Experts of a small language model.
Size: 10 layers, width 448, vocabulary 8192, 70.9M parameters.
Experts: 6 picks a token, a sigmoid router, a shared expert of 384 neurons.
Training: a variant of Muon for the experts, 542M tokens, 5592 steps.
Below are experts of layer 6 (counted from 0) of a mixture-of-experts language model. Rows are named router (the router's row for the expert), gate (a neuron's input weights, with its number), up (a neuron's input weights, with its number), down (a neuron's output weights, with its number) and show model dimensions 0-111. Each number is 128 + 32 x the weight over its row's rms, rounded and kept within 0 to 255.
Before each expert's rows: "gets" lists some tokens that make up at least twice as much of what it gets as of all text; "comes before" lists some tokens at least twice as common just after its tokens as in all text. This comes from a sample of Wikipedia text that the model never trained on. Tokens count by the router's weight.

# expert 12
gets: " |", ";", "^{", "6", " Total", " Date"
comes before: ":", " |", "}", ")", "%", " /"
router [185 105 179 144 116 107 132 120 142 174 143 135  91 119 185  74 103  39 129 119 110 128 179 145  70  77 125 107 141  86  69 120  94 102 171 134 142 147 104 108 148 135 147 119  75  73 148 168  75 118 128 112  91 154 141  81 111 134 141  80 146 107 114 132 120 206 147 131 138 141  94 132 121 188 150  85 161 181 126  58 111 147 106 144  81 126 124 145 114 148 146 104 119 116 224 122  68  84 108 115 163  93 127 171 104  60 119 142  95 107  89 110]
gate0 [170 111 174 148  91 133 192  66 119 165 128 121  88 151 130 105 156  91 128 105 124 165 104  94 131 115 121 128 130 107  95 170 205 134 113  92  98 113 112  79 140 150 130 156  72  84 121  95 204 139 104 149  95  99 136 178 168 126 133  89 174 133 206 170 131 186 123  97 155 103 101 116 167 181 127  96 151 112 106 166 129 169 152 169 108  93 139 130 110  93 125 131 107 155 172  93 110 133 150 133 150 163  99 136 159 138  76 121 171 113 106  62]
up0 [115 150 119 127 145 133 129 144 127 146 104 115 133  97 163 122 170 104 178 166  97 128 154 108 113 170  70 101 154 148 145 152  84 122 119 184 128 109 181 134  73 105 126 121 190 142 145 158 112 110 160 150 137 133 103 133 112  98  97 104 126 164 144 118 135  69 113  94 144 102 177 137 112  97  76 111 149  98 209 134 157 173 193 126 133 109 150 139 125 140 118 152 121  76 117 129 125 166 114 129  76  86 115 113  73 128 178 105  57 128  91 169]
down0 [126 180 173 155 115 166 115 145 117 111 127 110 144 158 118 105 169 126 183  78 103 135 122 124  94  74 127 146 110  81 111 158 136  79 107  74  64 129  91  73 147 118  98  95 119  94 122 144 143 136  50 127 164  80 119 118 134 138 148 219 142 183 134 129  56 192 168 144 169 137 182 138 148  98 127 112 149 164 135 124 122  84 120 151 142 173 137 146  80  86 100 153  80 111 130  99  98 131 175 145 103  77 162 116 109  85 103 156 115 105 134 137]

# expert 48
gets: " |", "|", ":", ";", "=", "=="
comes before: ":", " ", "|", "–", " name", "==="
router [142  73 176 131 135  76 128 161  81 170 131 110 136 102 139  69 140  57 170 104 145 107 175 150  89  99 132 140 107  84 151 150 105 112 110 174 119 129  77 124 131 128 152  88 124  88 169 146  76 138 196 153 143  76 143  53  77 143 145  82  90  96 136 106 100 113  88 105  70 143 101 144 102 149 162  82 161 186 112  94  78 106  80 162 100 124  91 113  93 150 103 163 120 142 192  92  65 125  95 130 165 113 151 180  83  89 170 115  89 105  97 115]
gate0 [175 119 192 146  67 130 104 134 140 111 132  92 131 160 119 181 103  88 188 197 104 104 147 153 105 138 175 105 113 113  97 155 139  77 210  88 115 196  84  79 169  84 129 160 140 106 152 145 103 106  99 123  84 162  93 133  86 143 140 122 103  89 136 143  97 102 134  80  65 136 118 142 122 169 189 163 122 128 119 200  87 194 142 132 167 128 107  76 105  77 120 119 139  55 108 139 162 136 136 151 169 128 130 178 118  90  81 109 131  94 104 163]
up0 [146 177 120 128 183 181 161 103  99 134 134 192 142  64  95 122  80 182 119 127 157 125 105 140 104 118 108 167 129 154 151  93 151  73  88 128 120  84 157 143 161 160 140 163 113 120 122 131 171 170 155  72  93 132 150 103  93 189 113 101 153 149 100 141  90 152 140 155 134 133 138 122  87 109 139 159 111 133 103  84 191 118 176 155  82 165  94 140 175 157 225 113 139 190  86 122 125 149 133 145 122 156 116 168 147 154 143 136 110 157 146 103]
down0 [113 107 134  63 121 153  94 145 110 118 129 128 160  77  70 116 132 114 147 123 206 139 135 163 117 101 152 200 117 126  98 150 165 151 134 139 161 141 109  68  76 115  73 175 155  40 166 128 112 217 116 117 151 115 116 143 128  66 122 113  46  69 188 118 121 147 146 143  93 162 117  71 134 146 142 103 146 114 135 142 117 159 114 135  86 134 109 192 106 129 189 176 176  92 146 119 174 105 117  69 162 120 103 100 154 132  78 174 107  94 163 209]

# expert 1
gets: "s", "ation", " game", " film", "er", "ing"
comes before: " of", ".", "s", ",", " and", " in"
router [159 129 175 152 115 117 151 102  81 104 153 122 157 106  86 124  92 118  98 195 160 151 126 189 145 138 163 151 100  98 143 130 145 100 154 127 147 106 123 126 118 147 150 164 117 120 165 190 140  60 142  59 106  95 103 116 120 128 122 115 124 113  93 149  74 150  57 154 105 143 122  94 195 114 161 116 119 149  84 135 161  82  66 153 106 147  73 148  89 111 140 167 146 121 119  45 118 160 110 151 136 131  95 163 135 100 208 125 109 117 183  94]
gate0 [165 118 131  81 108 173 147 110 117 109 157 102 113 120 102 141 131  90 157 153  62 102 191 141 108 119 143 141 126 142 108  96  80 129 125  65  96 168  68 170 105 124  43 118  91  94 135  92 122 100 119  93 150 127  84 206 131  78 123 132 115 103 131  79 120 145 141 166  83 137 122  67 126 150 160  98 102  87 158 116 191  77 140 152 161 203 133 149 136 162 133  93  89 132  79 157 166 148  82 169  77  73 139 119 154 119 121 133 151 118 113 108]
up0 [ 97 154  86 116 137 133 114 129 163 186  98 100 126 141 133 186 152 106  82 123 125 109 103 139 122 109 164 153 189 152 172 109  85 141 161 152  77  58 165 139  58 147 147 140 151 126 179 107 164 130  99 159 165  92  98 125 145 136  71 128  96  72 121  86 110  90 205 134 165 143 125 102 128 171  90 103 102 154 160  78 115 143 105 169  98 109 144  94 125 149 105 147 115 143 113 153 127 151 142  90 124 168 103 158 154 155 147 153 166 142 134 119]
down0 [129 110 187 109 209 155 117 124 142 181 150 139 169 159 147  95 137 121 114 147  86 107 126 158 184 104 139 160 135 176 169 174 140 161 110 100 114  91 131 101 119 143  89 134 103 157 155 167 126  91 112 183 109 114  91 137 149  92  63 103  91  98 149 179 125  86 170 123 111 166  51 151  94 130 104 100 112 136 114 143 132 127 118 177 134 162 123 126 146 121 123  98  54 167 206  77 105 102 160 156 110 146 123 180 107 144 142 146 130 140 130  84]

# expert 49
gets: " |", "s", " time", "ation", "ity", "}"
comes before: " ", " of", "\n", ".", " to", " in"
router [181 120 152 158  92  86 109 120  63 114 101 171 118  74 128  97  82 109 160 146  79 138 137 156 134  84 113 151 105  91 103 141  73 150 143 106 151 127 106 120 153 167 131 148 111  88 156 147 110 125 140 113  71 128 105  89  75 174  84  86 125 148  77  82 101 177 100 182 131 152  86 130 141 146 137  69 161 154 131 117 165 171 106 117  97 128  75 134 126 142 177 110 101 188 148 118  79  98 129  99 128 164 116 206 120 126 135 111  99 111 181 158]
gate0 [115  87 159 113  89 111 143  99 127 133  97 126 131  84 104 148 135  59 137 132 119 138 131 140 123 114 178 119 132 127 127  89  86 111 114 116  78 135  88 152 168 176 162 125 123 127 140 107 122 104  93 117 125 137 124 170 120 163 142  58 122 140 149 126 114 104  57 149 151 172 139 100  85 147 180 144  82 139 121  31 132  83 113 167  66  76 117  77  77 181 143  99 128 148 116 180 106  57 133 119  79 160 136 127  84 122 125  75 167 129  85 109]
up0 [200 162 130 126 152 112  75 161  86 112 148 151 142  71 140 156  95 150 121 117 140 113 159  86  92  95 110 183  95  77 102 122 139 110 148 158 117 119 144  85 104  96 114 147 134  99 140 151 119 123 129 119 136 122  98 106 154  85 143 187 160 146 142 115 156 116 169 118 115 112 152 171 135 151 101  87 160 166 151 160 188 144 147 145 159 175 120 131 170 134 127 192 135 133 158 164 120 220  98 174 168  90  76 115 117  51 198 140 108 184 129 192]
down0 [173 200 142  99 103 110 119 152 102 117 139 142  84 111 103 122 153 202 147 156 121  98 150 178  99 155 136  84 118 131  97 110 104  64 178  99  88  78 125 144 133 145 176 110 187 133 184 110 134 168 147 161 113 154  84 144 107 128 147 215 104 151 161 116 169 115  81 177 121 105 114 116  93 182 153  99 142 105 174 147 143  82 110 127 150 187 126 145 135 155 158 140 169  89 125 148  83 135  51  82 109 121  84 136 132 119 121 122 156 147 152 159]

# expert 15
gets: "s", "ing", "ation", "ion", "ity", "ment"
comes before: "s", " of", "ing", "ed", "==", " and"
router [169 110 169 132  67 107 135 137  97 119 139 167 135 119  90 134 130 101 108 159  60 112 140 188 146  86 202 137  89 131 119 171 104  90 130 124 134 166 104 138 133 155 143 102 143 106 188 140 162 116 143 114  89 139  55  74  81 111 129  83 172  98  95 105 119 150  85 150  60 126  98 142 129 155 191 122 153 191  87 179 171 141  54 158  51 128 103 183 131 113 106 115 202 149 101  84 127 128 104 140 194 153 123 169 121 121 141 158 121 128 186  93]
gate0 [ 89 138 112 160 143 117 170 145 121 146  67 164 115 161 140 120  76  48 104  72 168  94 182 160 131 141  57 159 144 136 150 133 104 129 129 103  94 150 173 139  84 126 135 118 139  57 148  91 125 104 122 168 106 141  99 126 140 117 115  80 144 144 119 156 157 104 154 140 123 123 162 166 114 176 131  74 138 113  61 125 138  96 147 140 149 110  78 153 210  70 158  69 184 160 153 129  74  66 108 125  90 153  78 111 158  94  90 105 147 148 100 177]
up0 [137 128 128 129 102 129  76 144 116 100 146 139  94 155 130 122  69 176 125  96  93 109 109 186 133  89 130 154  99  89 114 128 137 113 176  51 104 109  96 130 151 159 107 165  95 132 103 113 111 139 109 137 144  89 111 147  60  88 102 149 132 156  88 109  99 113 114 135 155 122  68 107  57 190  79 148 228 133 115 155 146 141 133 138 102 206 107 182 129 115 117 163 107 112  88 119 139 163 170 119 151 150 103 158 167  94 144 148 183  86 105  73]
down0 [159 112 118 140 164 163 134  70 186 181  94 115 104 174 149  81 121 154 130 111 180 103 157  86 112 140  70 102 164 152 129  98  97 130 118 179 193 152 123 169 129  95 108 102  88 135 134  75  66 153 126 145 159 177 137 142 170 155 154 192  96 156 139 109  73 150 132 108 165  96 139 167 130 106 144  97  58 147 175 121 146  92 197 167  78 175 157 120 120 156 106 126 198  51  71  55 134  94 117 102 123  98 111 199  73 130 164 132 146 166  84 196]

# expert 35
gets: ",", ".", " |", ":", ";", ")"
comes before: "\n", " The", " and", " In", " It", " He"
router [109 121 142 156 111  85 111 182  92 171 171 129 134  70 137  78  73 103 121 147 120 170 147 140 119 134 146 120  61 157 143 177 136 106 117 151 161 178  95 155  90 154 162 168 102  91 184 139  90 153 126 129 138  87  84  95 127 163 120  89  99 127 125 127 115 138 117 104 149 105 128  76 155 198 170 131 142 181  83 102 110 135  78 133 118 112 116 174  73 103 137 132 187 159 193 126  96 149 132 114 154 159  90 175 102  69 153 127  90 111 161 127]
gate0 [118 131 107 141 132 100 114 120 139 127 146 144 130 104 114 102 166  86 142 168 102  87 126 159  97 130  91 121 132 116 171 142 137 117  70 164 130 106 156 148 132 140 119  69 140  99 156 104 139 129  95 166 104 181 173 116 103 176 141 139 131 133 160 130 150  79  94 105 122  71 100  78 117 106 141 139 122 198  88  74 149 111  87 107 151 131 203  95  70 146 151 135 129 102 151 178  95 183  67 127 140 160 212 129 103 127 130  85 135 161 121 123]
up0 [110  86 173 145 160 128 170 114 130 116 128  98 165 163 129 157  83  77 117 106 138 150 118 119 153  67 146 147 119 198 104 161 189 112 185 128  90 117 155 133 112 149 121 149 115 129  97 173 165 128  92  95 194 126 160 184 116  75 110 173 152 137 163 149 133  87 120 157 119 106 139 128 153 110 160 122 123 121 138 150 160 133 189 168 160 177 126 175 127 172  95 153 178 154  93 171 134  74 162 133 145 145 136 133 105 115 118 142 121 141 149 120]
down0 [101  87 165 104 154 111 129 145 146 193 122 138 154  98 127  96 133 139  81 149 116 151  95  69 162 176 215 140 118 180 127 141 137 149 129  71 110  99 100 159 148 154 109 162 209  77  64 116 120 159 141 108 111  94  67 128 132  75 114 147 119 151 136  94 181 120 117 133  73  98 141 112  99 164  88 106 135 101 151 155 164 119 163 131 174 141 156 144 118 152 150 103 150 121 142 134 157  79 116 118 172  95 163 109  93 106 146 157 139 143 141 104]

# expert 0
gets: "s", ",", " River", " University", "land", " City"
comes before: ",", ".", " and", " (", " in", " of"
router [175 132 149 131 156  38 146 118 115 149 135 129 110  94 127 140  96 128 145 146 143 137 157 153 124 132 170 154  80 147 165  91 139 119 151 145 159 129 112 164 137 162 193 124 108  66 165 147  93 159 124 144 109 130  33  48 122 181 156 133 108 126  58 102  78 158 110 100 133 118 142 103 168 135 149 145 190 226  94 114 153 187 128 113  96 170 103 117  76 115 118 106 168 131 189 108 135 129 106 114 153 135  46 120 138 116 138 109  93 130 188 121]
gate0 [ 98 129 114 188 135 126 164  75  80 108 122 136 172 135 137 151 126 162 132 128 100 168  44  97 137 121 115  85  60 103 189 120 153 184 100 143 128 119  68 137 142 154 101 204  81 129 173 171 101 180 126 124 120  95 135 121 119 144 108 129 141 180 136 141  74 166 165 125 120 140 136 162 145 128 102 156 130 149  85 164 115 155 134 128 145 127 144 105  98 163 125 106 126 101 121  67 162 101 146 105 113 128  66 163 152 169 132 121 171  99 127 167]
up0 [ 66 118 203 126 132 126 148 161 166 146 158  86 157  90 147 163 152  91 110 109 115 158 121  73 134  98 141 150  98 130 135 141 150  92 199 127 114 107 121 143 155 145 136  78 108  77  74 144 146 137 179 182  26 144 142 137 101 184 124 147  99  95 152  92  69 136 150 100 123 151 147 117 134  67 112 133 106 182  87 150  81 127 147 119  98 197 138 154  95 100 149 112 129 134  95 102 117  78 116 136 138  85 165 137  65 102 161 133 109 144 154 133]
down0 [ 91 144 126 121 133  97 160 145  95  66 143 102  80 155 120 149 127 103  57 142 151 102 130 124 117  85 165 158 124 106 111 136 155 159 114  84  93 121  96  80 122 102 159 101 113 188 156  97 147 111 150  81 139 133 154 168 146 103 130 119  94  84 135  95 142 148 146 148 102 152 125 171 123 159 124 126 143  84 120 165 123 111  89 136 123 136  84 155 148 215 178 131 166 148 104 123 135 174 106 143 144 132 175 182 183 126  69 106 144  61 161 133]